config.toml
experts_per_token = 2
d_expert = 224
d_shared_expert = 0
moe_layers = [1, 2, 3, 4, 5, 6, 7, 8, 9, 10, 11, 12, 13, 14]
router_score = "softmax"
normalize_top_k = false
routed_scale = 1.0
balance_loss = 0.00212
balance_bias = false
norm_eps = 1e-05
beta1 = 0.9
batch_tokens = [16384, 32768, 49152]
train_tokens = 299900000
Below are experts of layer 6 (counted from 0) of a mixture-of-experts language model. Rows are named router (the router's row for the expert), gate (a neuron's input weights, with its number), up (a neuron's input weights, with its number) and show model dimensions 144-191. Each number is 500 + 40 x the weight over its row's rms, rounded and kept within 0 to 999. Numbers have three digits each.
After each expert's rows: "gets" lists some tokens that make up at least twice as much of what it gets as of all text; "comes after" lists some tokens at least twice as common just before its tokens as in all text. This comes from a sample of Wikipedia text that the model never trained on. Tokens count by the router's weight.

# expert 13
router:456524509493547469534497477522522539548459525466504502458631518520479422513532428535517555433576561492468589555537513511561475526488452491484544
gate6:532489493466458438499420478534461544567502432444502450584500473439552524541534499499491451540568538523539510601461402537496467529413576480517549
up6:531467561449401428544454503586468486494513408468545523523479478487605513537502497536487474481560510538502466561461457487491470544489464440514597
gate7:436565488498505467507508555548474465502477537490491494474502551458539505432486561545427415472516486563486588528493524472500531489419530473484501
up7:496556445484509415472487478525507459508409566491499458497484496525519523551465528514531464528421458495476537509492429513508513564532540524548451
gate8:428450566506560481549488541596459525424520572516526496397483443568506471490563540518538494478508509495487493549486524477568503515467537506526442
up8:451522604445553515556540541543462524456570520536571444380482493569476472466539519547518506505477524496557475541524517430540503545482554542511450
gate9:466530532526501521461457468513464461461495525508462482413526494509458532535542468521561441444498517493451556432523496490528468459512606534468457
up9:493479428508524511449476519527448522538485485437478560473486498529455466484526441436596595505478491497477523430476484483503465447461433546465519
gate10:519395550495529498456466519486497478508556499494526538547472508427487486448527510547379495527447580490510503597500526509527509543485493493506561
up10:501539434503504513545524528497569451480475451613518464458516514549548539540493521468596448508528417531464506401499483433507506427547515497580446
gate11:497517507483523514516434505520487489496472466482510561502485459505498511569533393490492597462535473482515472465553515420547465582474488502492522
up11:537458530493456508485439504502441510490496538507505543449476456530500542559462454519455593459562493486522456474495548451516453582484470532491552
gate12:495539512539579529577530535490491472500521499423535516534455504434509517466463509521549540486485535577515499472493450482506546558496519447506544
up12:543450540447449501445471500494500480489422546592471488485506479584465486550549498499534496511495595438466474547532468534511460505517536484498544
gate13:453473523460535438534498536508490428536541456460463510527556463486529588498574565506530459477548508461567489453468498538480444499529532540504451
up13:508514514521483454546432514496516493468513467458505487518526446515559561541515476510467509468532514515494505499546497563475488557512474531527399
gate14:530470492440517507478456515569504462483514572481474485512497505579511540508531500492508415503461480514471516467564515470512481481487489492478561
up14:451511512556524501517524508479507511517483448539540511533534539486477490510473515511520568513559532452540455483444469505458516527522467517531450
gate15:484417451478532524561447557572514441544473485514436482520536552535563520507575492524509512494603513501536558495542550474488489517449445514524472
up15:485450500515505494541445502482469508515510509542498556512561569507549539530527475526522497522572538507489548487492490534459450523423421540537455
gate16:486511421478557434524575531462504431535499501513443577523488454526603474513498530471488486467515481481486550521430520510516472576509517443514504
up16:522491457543531507445464489530509513490513553501507505557473514522481517504525520543499559471524489515588556471495394459438601498494524475472500
gate17:525510466495521432463438539476503488503446487498490482508505502472485498463498449476443489487531520529455478491522491583498521613442580460521508
up17:406533527512554556556565437460466512480512486441451413473523480464466493494486540449455472612520483573410469530516520474479470469514451504496525
gate18:508531544496526480492518534494544537510398552435516521455468431544497516514526465540559567445518567471416588552480483456505490463504557486545518
up18:525501453504486515548539497498462453514595477568512517519507591475516470526486538483438390546471490562540460485500490499521456597472513503482471
gate19:454503524523523506553581450506555488595445550511540476454501464405525442488525506573433463506470517493536497544508439545504493447525505537432502
up19:479523514414500505508595477542518511502553485550602519444397516530508500457470429544498509510468498532525525482438501510481497432499520513535503
gate20:493532519476482397459508532483465503537457526531467515558522442487545442459440485480490563484498533511519524489439515610572459524471477500523517
up20:521530481519481445482506544557426504549497519551464527550521453494564470501464487516468517494546535521528531483487464553546446481551453491545555
gate21:468491502483419415477528510461536455464452462475488415478504547551478540519482541485504464485525462566520406482548411540501545497520600486504478
up21:517564566454528542515441557489500515522548580489528534584465465461534488481488486520536539500502520462432588516442515424469538439494425525497481
gate22:463495520500549498455423479522450554538463498515533441443494534468454487450506488491535484520458506435472437510567451497405562501498498482479506
up22:505482459542479502452519471520496523509511476519570475510470496485489452455415539459475527543546383503567438494548545457481517485486506505474548
gate23:521495545583511503476509550461523449433533599510490503500495443523516456530539426553522467502487539477517575527515446468449586542530493549532529
up23:531518495562519481512464540448460440485540623481488492461483445572562456533494470515509454527508554509485522520506452501433587544564454493562491
gate24:431473505450623462551524497502494432517501567569511469533429413467509518465619471385573520481505570525481514463512551454459502516481478445538526
up24:590489521497446508461472511542504569463473513446510532495575614509448479532346541565448457536513441452490498529497445504510518463474556539514458
gate25:502515435458546497505572501546564524486528485551485523544517514520464500492533485500575517492495563509484410452525415379513475524466508579560499
up25:479517557483462495494458524420451443517490453448474449473470485464474521459439483480467501493528463487508581524555521544512489496522526512455535
gate26:465574466441412556450537543538533535529556491429499584495486455548564423491589459543508523462506479494486583529386526459534522468536447494477487
up26:453553450489479491478477532481570511507578526432523538535505484521532407457580427544542531481509512548508565571375456471528484481531464443523552
gate27:525557500560460523484517476512510513534560483504511523446541477491497477503552564514479472527595462461540478542474550514471515504563542530503517
up27:520530494506481508439458495527549551490548480547526494514521464435473442519504522480509467491538493394469461473531505465437485521530596458494529
gate28:490497457563506477475486502483497554472519586427534552491511532507570493463509483519459535452619509441483567499499524477462496466483476543549546
up28:476479537424484449498490540503521470458499491555510496437426513568490502467443514488479504513480519445543512499422512485496393538543485479529498
gate29:488507472494444554475521480553561487503520535527526464497521513532454478500474455511472452500557447474450529478589489553507495433412431516438535
up29:577518537527551415514447520478396507457488444516445533542481509493529539510566475516529529492414532503547446549416523478465485547591527492592482
gate30:451517478489474471537439533452486493450532460500496465476518486457455476479468408514505537545519484465475487489487465474566527489556454481558516
up30:503451540531468545514481513512514466449525539531506519527565514493462511451462492481487523471526521488529509502421449465461542540564528467599491
gets: " the", " a", " an", " his", " The", "The"
comes after: " of", " in", " a", " with", " for", " is"

# expert 0
router:485427554492464552531552562498483481472543455496502521506506479508521500557532593555568516510459529525530468485520515530550443476420457528537464
gate6:510538469533482507475516484519538517492518481528461490503482542505477540436553457515561482471451493561566578525532483532482550516435489532510452
up6:507486428528469516502545499470542582480452461473420459446493591484400516453560521482524473459493475462522509462530505521486515461412534574461431
gate7:546471509517536511568450528498513530493529513449470479480590482427426514476499576531517487460485498475459522545489529521547395526443442440499504
up7:508548505457465496454483494549419470508455487559467546431471536531499492502568466508534430558461529548506523419471461505458575490500550465495523
gate8:455560465470444427514504538502472515487532468488515506513465530557468469576495451492491548501525475538519517537515568509478484434486484553522569
up8:523578483497447533494484454471405565518500507606449450503454526531523538482522511478511518540466495546563490415486480472547456464465566560550534
gate9:534467476490472529487509560458491493511500515438519553513469526563521460488471506505465503578467458512480504540582527558506537508495523577439557
up9:446532518531514479495497479500467531491484459553503423508554473455445513516509476510511484440532521490481486441443476465484459477522447441547472
gate10:458490520504510506456496451536560591477466494543485527457560512544602527531448538443459449488499508508540468526484444500495486507462475509530545
up10:505565502531546495525447505535557497516528528453471458520486451528543484466537472559479443564494484407542443521564536497531519542422552518385454
gate11:493498474520551510533564559498467498507448501468492506501483424505436458445571459499475542522410532513505402511502474519450522543532457428545503
up11:478497474523552490595540569513487508520509506509479504464482390471432501493533468462467496528453534511501450453462432478464454570525463436570530
gate12:470536493558564520515488491493461482477515502504506519498467544510524444513467503479515549548469497512468458526510491492509481551443477602464498
up12:423548503532519485534506507519465525495483501512475484448449503517491477536464527491521539534455486489430462542512505520554518554436494638472465
gate13:517572494518545496430484471495530534423463484497513515471532499490484525488479462458550492475537529473472531487452534478422513441551476509544482
up13:490488517489521485435431497449457515494476534543513455474488490476508550478552526461541523462484539502530515483528500472401555473521510501503526
gate14:513541497453494501505504602450514464503499469502454459502524554490531497542473563479437526455505512514481517449516454510525477578580519552550486
up14:530518562519534435518567458540540505499447493471499441488562509480474540472539441461496552498483575504496479548476507485506422611464501463533481
gate15:572461490558521465528516477516498531512471506534463517482527528455512522524444569497445479523481423444509534484512460461595536495542522496493473
up15:458519504522496527525529458513530515404477524503525432514460520462476559528520544502544491502566465512557424486564548500515467561539505513466442
gate16:479484469480487495496402524427567478560471470565544504531420492511444510538513605541446568429520457461493490504516477454520520497475487507506516
up16:562495552408485515549482538467557449534511508511425549591449535504430527478483617442478510528482523447467515455468455438534492531448495486506541
gate17:500515481475486544535548555507495538547522567546488463512501580439414535446495531474454506467541474479529518530520526451489534506465533517534577
up17:486532483498524518498536551472453549539542550591453481540491550501409498446488492404489548464553507512470508564473519457474520449446523541526554
gate18:542506490498468532482494516464509489464526531517434515611481552421463518468451437506487510483563541511530472549493512543565505475443426545585544
up18:495496496482450489471503499459484527490482580496484517559526499491484524465468437445513498507632518442576461471513527543543457516433456495513513
gate19:459474473551521486497582467560495576472464553521508450522474474433544493532537534483486496456515521521450469458508510465451540402520576560409482
up19:529584514571487521489470494520495476546530503466516518558487501515477475545467447468521517488569554458546548499559511498487462542443473495489488
gate20:467461546515460492518573488503509467504546600480486471546496435538530542507535496483426485521500505562489594461462506520487473525487460458448476
up20:530574512475510542525490521400470533545553517511584534478482528528465540464461477491502634526451501557498451462576507486498563460523492500487463
gate21:483512501547514477465426501532527487529573486530463561495463500470551618569548410509513517520474503514524460484476472479472560453534460496472606
up21:518507550559543485513410570538495544548544488543506533484377566462509558531583482482522495484557476497491486454485477512522561492534528502458595
gate22:457480543460543512582505483503497511579500557470404528474441564450514490546496502436537532514477511480541597506459465471474424626475526488512512
up22:537507483545464558459494503512529540458467455528615505528539430505513464445488515546463467499459474505426405502533516499535583391515481503518518
gate23:506585567558593537501471488544451537482451497507457514495526450443575514483554544422468528440429545505478427453530497402505512575489500423529511
up23:518497512540452508549514493522496480483474522527538437455460501516469504528429560519543463487597538524499452526444475586516536484463528478422447
gate24:491528528520538497518487519554516437508503490516560519528451515560530522597524481475548488466480491532539495551497445505565484521505465514509510
up24:523555549519549540533473496571512423518530475491558488485553494537445481520514516416483527573465524542478461563531480469534583542481453533485487
gate25:500489529474511458541475475477460546477478574454548460595512522432470548553512573468475416522544613509507455519566561508538409512489479398468451
up25:450507473532504509515485496525480549493420494495503484563541474492448457625552565392468516591532482505498524477494561468489371456507494485497561
gate26:432548463409473560511542456483457571441483519472487484501532465515610450466531473606553490551397558532452524467499541474430508559556423492446503
up26:440550458432502576542486470549485495423476490456436421479467528517596460487520448537540540532465539513454513458467571519450455514530437517449507
gate27:497491455573486535445546559489456492540500461526495483522526535419532487500508538536496556480469511494572437499487516486545586491432506500484500
up27:449484523454499470540468468530569500444531560521523498472486435558478486504523423494530450511499521487424549475506505466461430486524462496489459
gate28:527499530539486443483551464525512375488472527547565503471501544520547507535464573500494529554468477500476473523481547506516524527420432507523436
up28:462565542548446398432503489482555447475504540571532465359482577548505513505456573546513539561471504546513562504481565488528501502446383481484485
gate29:499484542478531508538525575437541570505563504539444501485514434472599474466467480504523457565528505510501484501525488532476468524474463563506431
up29:497529434535460467495503412527434449536431476498514469512457539475473531503484454474516473470443519526483496503449473489507480484523495457495470
gate30:464443496514491533505544498506526483491506515449478570507523553533529544566465415512508525490484483558543463480517551460465507439548524450520472
up30:564525494478465524531462449518526466528494478521429444485526474393519510495502551536501444471519481526576515470484482547530538526477550517513470
gets: "\n", ".", " |", "==", "\".", ")."
comes after: "\n", ".", " |", ")", " 0", "=="

# expert 12
router:484417472472502446538503598505403457501548474484475462497467516468493542534530564549535504530442535503475527504497492543565475512477439472487477
gate6:490406460460467459523510503529417389482529470505519486525489463503503490433500498475417500582489514469483529456461560474536532470560513529450513
up6:470389498469474477500517499532455438458546510497506470557454452493542520403519462454430498541502520464481501500481558470488531442555466514506511
gate7:511496440557490509564533591434536489458536621461497499477465510459445465535495502464530517463468501480480492509510559473504476497430450528519508
up7:542505589519490447483451504514463492501491512528505431438413477472578519504472478432452533467464465525485504474503459470480378420494542499466493
gate8:541532460481568509495515490532468503494508556436496527511519429531577585534410533446468492512531466517455532473506502453560509429444558576458464
up8:465527496555439495500481495448513538496550454572513449453491543434469446488593494555501513481489536474553440506505512584475463588557483454557534
gate9:478510490507462455492586393504443487538552521490479525450456560528471466494527431473521518536533500498587571507511509449446615488474470489411455
up9:505436482532573555533463638498521528473452559510473485581479511443470545510468550510432489455516543516487461539562508501583409483565548444486557
gate10:545457452451521522470519558400511503512518488517502592515392469443495480424484554494562453555493476518519477501556488555483522452494427484479538
up10:526462522460606482484496530374493514552533479518475437509416536483549511441430550494522525451593450503493588483533444582489506480452481476547463
gate11:548508426478429419512554502476488544447519452554536496426489438524514517473486461527490495551548570518474562491551528565487469511481499444486489
up11:471499569532557586522439524523494467514474560477498528567504536502465489563517499472499481433468455512539485480449469423518527482569484596517494
gate12:421577452435490532527519427443450498541532457467456541481475505501395457491534511525570479555495506512566513557525461446511491520503519452502501
up12:462491534443452593445534465440567489470516432504558466509452471494544493522507489507467457499482489528463500523530464488452520533491464488475470
gate13:432541515429490457510499516486448485494531534526517470465491488438498545479565519484535463539531487483410504512446406492468443485516510515548477
up13:564534487524484536533482498475489520479495417444509559526490520518493475477421476534459525458457469497530526504532537499502522491475481512470477
gate14:459581455533563472455517430451477460412543455445499473490590523458474557487570478467511498554533521508501556468470481457472422524476530507444520
up14:471534454526594440496548481449477487462542468464480517458547462474522526471567486480544454578536493535513542454488490459493394522491492535450515
gate15:405529560498498518504507492460466551510556530571422468507527487504534496522520512494469520532525497411517465504418511483489491468475490410503557
up15:548445411487482455501519548544478506538464498456530464486530478549467530480514469477471456472564529540484562539475465538545452478475618512551457
gate16:477499503508498483555540557451489544399546505487519520432517459494490501589496440518450489467514490515509527463481497496594424565478519490513506
up16:429414539504513454543471526476463555539535463434511493455515433528518467543458470488397474461501547492535489510471411458539439521490541457559497
gate17:454499500520491484445463524467527468464541428485452526458498525476462535577506459547455443473528497489515548457469531513481551538503526484516539
up17:467524481560510471419509550383429462549512512490485542507469433466429471570473498514558508533455485472547534512464495488477571435495539391478517
gate18:547494420597475486477547507531448475513532523538498496549523430482530522497420522510482428437486510492493563454462491486517448500512470513525471
up18:452542534415497522531520490481549505494465514432521505489489549522495465476558479503510571542515471465494425539536538554502566520517551532433522
gate19:485535459520504510489457525538417512462520455483488532464464515533495521549563517529528571544447446469463531489537427552515589521483572569520549
up19:501564530514463503519511501516523537536489458488471472509548476453538571511521530554465583564493456530473517504521460515514569451583568517527520
gate20:500491521518483444538518454530540449494539452492472454465482452465529538521520541530533487422560526522568528576471565467527502538491461469523506
up20:504480452435495440488533481490501506491565452487436534445531488547507494561481502454510554524508451502544432425492525451509510550543494456498492
gate21:515524510518441407563536484504395433536494525563498435539493538484589444495522529447466462544504453462477431493515580511491518474568515486457452
up21:454471519531430497458587453554504438470524470470485521535465554482488521533501479455476467472509471432370540507474515510555426444476485469474465
gate22:502528587490462488392520525554489490456516481547502504494431467470493480515542511493468446521540510471441482557423522505552534547523483498441498
up22:434512432497554443562518460489538518545499498484499558484525507518467502465439572458542464473505509540546511456542482493439459433505527503491483
gate23:499531538544490504464506479501468417521508570501475532389473482534513512553562462475553459483496617440423579507459526495412513446516545513403450
up23:505495506500534490515533517449472489557507511489386547592511496495457495428536490435496486509498476582513447544523513500503569575534478539531494
gate24:561470510461561518449526530506459519556501537509518518532486559465561528529495423514442523568468529499526482513546467469525460512526507489471540
up24:563506498595606442451487486518488461485492481493492470456443511451543536488483493538476480471532576548521544539544461499476512541431480517546455
gate25:528446436508480467499541538466520529479525485490486589544521535510436408523508515476468544530569508547487478470445450515495568436492483461595518
up25:524497532513502590464479621489448486515471522398465472490466472498504478460499510505463490445513519480512559544532486525439504478520522429481488
gate26:590451475536530501503564451462470510512464492570526520498435509461481424444484526490564545450487448482503490532538493508542510575511493572502489
up26:573441465535544505520526437520468531495462461576574545509484465495495412483530516512593527499479481485475496535542524478497558586510475552465449
gate27:516564462519488488457543520477512509499609512481464474441490547437489443447507480593502489449417516548575522451527484466483556465472505502545597
up27:492456545498511473493497457494497590491526466572514483569512509511484528506538519422498559577583504455440486476467542599519485518483519485445471
gate28:480540483543501438565479497489450529477500568478423542521479494505558501498504475510480412448488463453516535445520524578429507511449504528520537
up28:456524535558528433522492553423399528542493512561408547520546535532531510459530477507470416569531506453528499523477500502544537527500456557515525
gate29:493488523546526537595476511551503520428489509503466503538450539418359485554485469511496428529493539584483563573465480525489425452450498482493489
up29:414499518553563582532529524508462556490479478480458443571487506471435472564519479483461462543514548579461557548437460488507458470476515413530486
gate30:539514504569483495479459519535497439481521487516464519543437484442506505541525499518483511500471508523429469546468487471566486493492445493447477
up30:475497501517483488576481519470521550570477439417479517592508507503446490476441477524507527498524457606507475550425538502546539526496468482537473
gets: " |", "|", "-", ".", "\n", ";"
comes after: "\n", " ", ")", "==", " ==", " ="

# expert 6
router:466528552509498497447525505438574473456537511541471573518463528565528451546543458492547568562483483567550493543556538520458504574500504549561454
gate6:578514480457510542500578536501540461550525486432475552487460529475453563519535440521497561488500500557523454445493487508502499529517457481475403
up6:528501447453486570511598528544540436504539484422485540458444539468447537502495449489530549471510491574505474480490507522522496537542459497449433
gate7:556517464468506574513513502505472546581471506442455471471490468404520530536481582465479533468523526477517514501478551589458533486478467480458503
up7:489493554509515433502524494484532453473537496562557523520515532597505455430542435515495484497519456482432465480566458401515459506497549476521476
gate8:536489480474489409524522556562552459549515559469519550509498520439447461515463527497506517478528588501535477533508530545423457497433522528492528
up8:533547522546502460468485487495533519435440459533421473517513526563551537592465470483427485474507459490529497489509458493500550430467395446464456
gate9:577592459471430477492479443470498487503578539507524477525440562493498554474521486499459481479566461520511504458471493505492528519518465523461456
up9:515519457516507504537484428502437435509560546489486420487504561539465566409452372536520441509477486466441505533565537503506482526530412519457515
gate10:478518471562457483540530546476505410492456475502472510531438592438516521524536492528515484523430578493505496484469400519573497471481529437549508
up10:452458454553445511545495501455490490538451526466493493527443513489511499477512463554516501526441565537528451452555496515481473496525423464528517
gate11:538549476536526551527469533512507443505413514432458557520463536489518529504545548538521462547486536492515520525499476499457488524460513586543437
up11:451464449480470462480484398564481544492505524456538493484583507565530480443438456466431497499461543472513562578454549507491495476569463458483517
gate12:430495483507469445509581526430543541437499481502470553497508490469429533514557463574523483443481496501519482558494443547529529466427497534491502
up12:549453503503530565517343479591430457532467540477500435473489538499533495489474517447474489560504511519435515468512554446499507506483544452492478
gate13:441547518465557522465539559441424438475522457485517481474508490514465502463495457452535484521500535463433516489500532520446562426555525508488467
up13:559463481520443542433455494489535548559502537569509549483553445479499500534559571499475494518525453569535509469468504467508480535434408521508481
gate14:493507496432463507480514498471530459527491505512527548545519483442520487525513501494453509569493466522499488487509520481509451516499512487459559
up14:541474519483548451522496515461515481489497456444554455533432559491491484507528566533556508459398546464593558455598498591468523475475458515475502
gate15:477501417475480479530436471544551547470499498501581485478566458512542478491488442488562507458455530429426468507495486490507461455499550536451523
up15:473521471463445451497484522496503491462530485547577465494514489576450463499602387478510457508422512491453527435491472509571494422479454530464527
gate16:511446455485487502503532601448534455411504451460480500484484508505542509544447508568459566520473447474503514529575565494484489475490548467498500
up16:461527574503490602493453443494456553569534482544529515477449501494540483463511474556435573533457535540486466437526435550472501449439490546587526
gate17:506501529509460482427512472475455468435511457546493499502455516471503494543547523473576461504441475506537540532431474544515544560528491440527547
up17:455461501475493452550498474537513476569438557388531519454475493574530513460478496518441505488509530477497469476505520525466464515520498528488523
gate18:538542429620577520471520457464441528489434509511545483469506517486498494456559506504551434542484499505533460533498479532527450571540515528524541
up18:491473493427389436523497521525529475499570462531461551500473461484487456558462491493504531468430512492482553454479510476497520467436524527505525
gate19:535528534589484532464437475614456537517423472429527473473532529505546440516482502568580497428504465515482512527523493557475522528521487506412557
up19:499463473432507490475507537382570448494553523581463518551480490499415525456550535499463498534443520455509456441478513458585445474449461464560473
gate20:460573447449450529466479441438484445537530482548459527560515436490447634523489534512529424516415486512485553545549499459497492462468509512499507
up20:434522540455559487404455469486488509578509483449434513531523452526491572503527499505573492555510427514441453534584557448495441479537515501477504
gate21:539480555517472575562603522503503519460532546465562530578507568416497490435501496468421487512515530548481527430438493513484497475488456479534588
up21:476536520469528474465398482510463537534453467542480557435529467541540426527477534544491524501560442451510484526572504522547537504490505482476444
gate22:492464464450513450587455532470522527541510467523492510525499543472482584503506499505459526578471443546531522587443566448493446422557479487492482
up22:462553443494545427511508508548524543533506447546576584449530508503539481505485520522421485530497470541548482549541560499549561527506479505502507
gate23:427485483498514497507532551557446473510550509553556517509539521541565590489558502506582584563521488491554527564463547541525529504459571468498514
up23:413442452468509511547592561489522521554530528489526504501519554478545580530444511439452506494553571453426476442430449486435560446500500485485494
gate24:559451575518506455475541560482469487513547484437551519429568494525498457607459428545516446485465464521520543562491482536492528491508549503523477
up24:487512492478511527533448444512538525553438507537477458571466511425531557525572516467508499500482587499453529502460521504520447483496461435487437
gate25:473560563416515465457550439451512511474582440564505447416536540487517507549545612501447518485529416493483490498534498529514476468464507518516550
up25:521486433533492531463444505519493480520456577457515549593504466503474485430436437486583490514463597474462518500436513493506512524538482459548448
gate26:492546567526554462519502446529566551548524481492510477553468458470536495462556512482509482513552545484565477480507508515503471477507503550518458
up26:550548562510540480489500419515533558512535464504484486546469452474543488472533521512544495473550542496560516454522484514520506490541501537532457
gate27:541544593546526429535491520473504449527525486458460476513538495475454462491508501431559497468457465495474551550447545500409487445562540473466470
up27:453440496450487512457511447507527540489529432546557480448454532514549504566529517540459534486452566510498493459516491537504533576427460504483511
gate28:457503447493507457533534452393495475526470514540502412477517502434557451527521484468513470530487487516576510412546484495507485556466484519502501
up28:489442525540492447472526429416495491451506547536516477485526468457511438486549462466527525527489595427540500466541555520481524548504469520440457
gate29:491562442488540486518471545501560565477563499422555517525516547528574496527561448521432543495500504479544471585498496561542555527464450482444432
up29:498469519471440480477565470540431502517462508543523525451477484542427476538462547516506513584492499514434543424504565420471515484518511526536563
gate30:435478529538485450478480498541501552441430546501488484483465520530502529447514531463633603520531516442450553454511493509482475534493548478502497
up30:527553482447479521560466478461454434583550438411501519465537498528461487483474466487498465469511564572542500556489460482490473427466447518461473
gets: " (", " ", " \"", "==", "===", " P"
comes after: " |", "|", "nia", "\"", ";", " Preced"

# expert 1
router:532476512547497488526555459520536500471406567481476550480556533568474476569541524517458535447510487451495484521584568546511476519534454492494498
gate6:475522481530485571408567586502553550476475516506519485485528498473517517564524520482447488559463448559518488451542481474425485574560547499500486
up6:523461484548491446545487416526523515523494455453411502535442503522422513489490509522505503533490492473460551477427565528533486490499437470508514
gate7:509483507457527473535542443508483453539466513576516498465510493485525525457490453473490483455509516469565490472491529424481460562538502422555526
up7:546492461485512469522543454487501478507490529574514512513511480456513525489429466497446489442451475483543529446503512465515492546548561442556540
gate8:434488491423539489501544553503474452529484528570529513482588489546476461448466503549521493503458497501425537440521509515464526584484493480508449
up8:480497520466529449507479507515509495473524529546488538536558465565477495489442553510491432471500492437417530509515504567509535596481537466542526
gate9:410489579495506441514474515510467467436508475548548492511491537513482512460579541463499508529545517545502422530483495567435454462553536486519539
up9:462534455461449478567553460516490404542421422460514520453494546529533468539530458468485464469548424508553524549484545463484466521465495494493549
gate10:518465506502510443461427546490555587593449465550511485565513561581498545505509484468487478504468508485520518482596539539549461546516492546507471
up10:532456491498532468481430555496552561588477479557540478545502467524469507500526480424505462507490484499541505501567555517504474566491511547495520
gate11:498465502475520493583585518455492486476455480528522474520564548457494559478549468529529521551493495530475545500499506467531475487526504509511489
up11:509502453511448493484513476560500529473506568425510517552436446468459455477431459497462556424534511510510467399489516496472474495515523505526514
gate12:496537541458562480544481492518518468524523534473534435494558561498507482626545458495535487574474570528532525524584495458512510480511577472436518
up12:454600498507530529461510501524488509435468438503527443538446450440496530427446468432513470495525559521511509491482535466470473458486495477580477
gate13:528570492483452517449552514529501482548507509444565530552561535550510530513503455420514484446522514467447545491484531464534553517578484543450515
up13:465453507538480538487555447554534449483483557457491498500627504494486547539481452503483502511493540520547540535495506428504476532454534430477521
gate14:469470553502409496479467525471607459535526462500514450437443611513454532461534563564515455446510418452500480505525460458477543545527502501435541
up14:540499479560533472549503441539538562524497510477444485551474488474500542534554475475522457531513541555507526505492539562552506500522536519530504
gate15:436430426514453543515538490517497493551510572490498482490535525507368513466517484447529497524496595457455545487522498458442541462469511481488516
up15:444414440517450520468522496479497466588560590523505527510518564469410487498560492436508517481496603430468558522491499511454504514491538462563497
gate16:511536459469545524472430526485556543481547522454506567493475546490460533453473492518490582541467521473543547440458540446506449522459500524465480
up16:526487566485463535500562477479431472528464499541513442521457488522604517554494495449523422495550458541442456491521443528473491494539481468583513
gate17:513607557530498543449493488428549537521508555563419507484515512545534427483421455490498508495433511474516560495517491453519475571560474532571479
up17:498447427494481525513476484574469519469475424437599451487507443464471547518524553507489459483578526559482399488484513545508471467401542476454521
gate18:511499545514480521549589461501509532472421409487497493537482492508532511481477501505413512516582449473444529510511514467489506467468490398527547
up18:550457514493509507419446510476423494510475559515509510480470524397432560475509544489553473483472492497504504477462559519505483555529506531477455
gate19:491499516501444442579529449453447482582540550450437520492553510500543531466446500441500493480430456447503566419483509530511478448522464508521452
up19:506521459478589526412490549539555546456426470508537452481454437453524418539534526548484493508592567536507454553499468460460529523479535531474564
gate20:515463461503497456495552428515507502501476429479430558490544485502513474513512520524506499442452490510416587551456500611484510513510576436513493
up20:470509516494453496495544558482444491555450448509477554542466449489518494476470520443570487500465507487464516528510501540537523507481457479531483
gate21:493548467493465566543552498527480517542448444480517515453551535445530552555479450555506461514517505483472524487502502466545511462486445588493529
up21:584444482416509488544490531468498507452521478500568517543469540478541380477469509567458605551465474483582481478515566561497490494501411521566521
gate22:509471504588473537478488481514643524488477478471430509496455506542492502452520502504420510493501474500477529503467529497451505514449506523538555
up22:522516516502575446568503543489446474492580481499545423479525482499495511547436458530573460541494552505557402578533453561545497564534516486533457
gate23:524441485441522493443464552485552485468532530517506483438556491521467496490472464493487411555440517521434539420505566556457545503574425513549477
up23:490434508421549458479441524461555466546500469509484497413509484522453549517472557508508443580443538530474542426536512543556515476571509561487514
gate24:512473481476524450484465464471503489470459529495520452444448490569536528468527494568456481498485490512567493531551544548508444522505499399472526
up24:443466456477490475424532452467492547508508529440401464447489484541484449536546501513422504478524469513478452523468509458498519496538563490572562
gate25:440532500469485425500475500513477471489485476510483499425557496507526483521559500503496476538393549482416555517544470540529497480471528509446520
up25:475544480426472477491547460526481483452500485535484489435505521577437542508489503561472560513465512555495544457509431505525525440530531513464481
gate26:543418542492540543453474457433495516555431589512470512541529470458519479521611555502492519535508476426520470486492505477516493462462543512535529
up26:506522505546503543587496482547466507506502481505450489504388423487493549519458500542462483476526532509571545445511512421582562493510473518428536
gate27:456534494531489495554516510471516457517488492461505460494510557489513386514513411501470484493533482553503499428468491526497452444542509524440506
up27:451529517573496524584522544468569484498495483443510462531513566497498424502555440506471504499565442566431489490488444504541484453536552526430551
gate28:542580462505574510496568608455528554512475427511452476449477467518524477526510418504465477470479526491513475549552521470519456547506488452534539
up28:472458521522466502554497420509386458378481516501516444528523506568490461493519539487461486454539470453486550452489537472474552496509540475538478
gate29:546555504500503498529548557539473521450508480469448561539478503527483564465503522502425533468523491519541494512449476519517525563553528513466571
up29:584489472516433543489465468476522524541501484467536452534532526427482436494512487516579491456481519484482555537462534504485437478510472521554441
gate30:516456575512492488444553436488507446529540507563522482494475545516529484531495531464495543460534521481432424569464498452514515500533473573548433
up30:444558424455470522548448562513487513449467511448421535482497442502486524457510483538514463512425506499526527422516509521462483505471522399438575
gets: " the", " a", "ed", " The", "ing", " his"
comes after: " of", " in", " to", " on", " is", " with"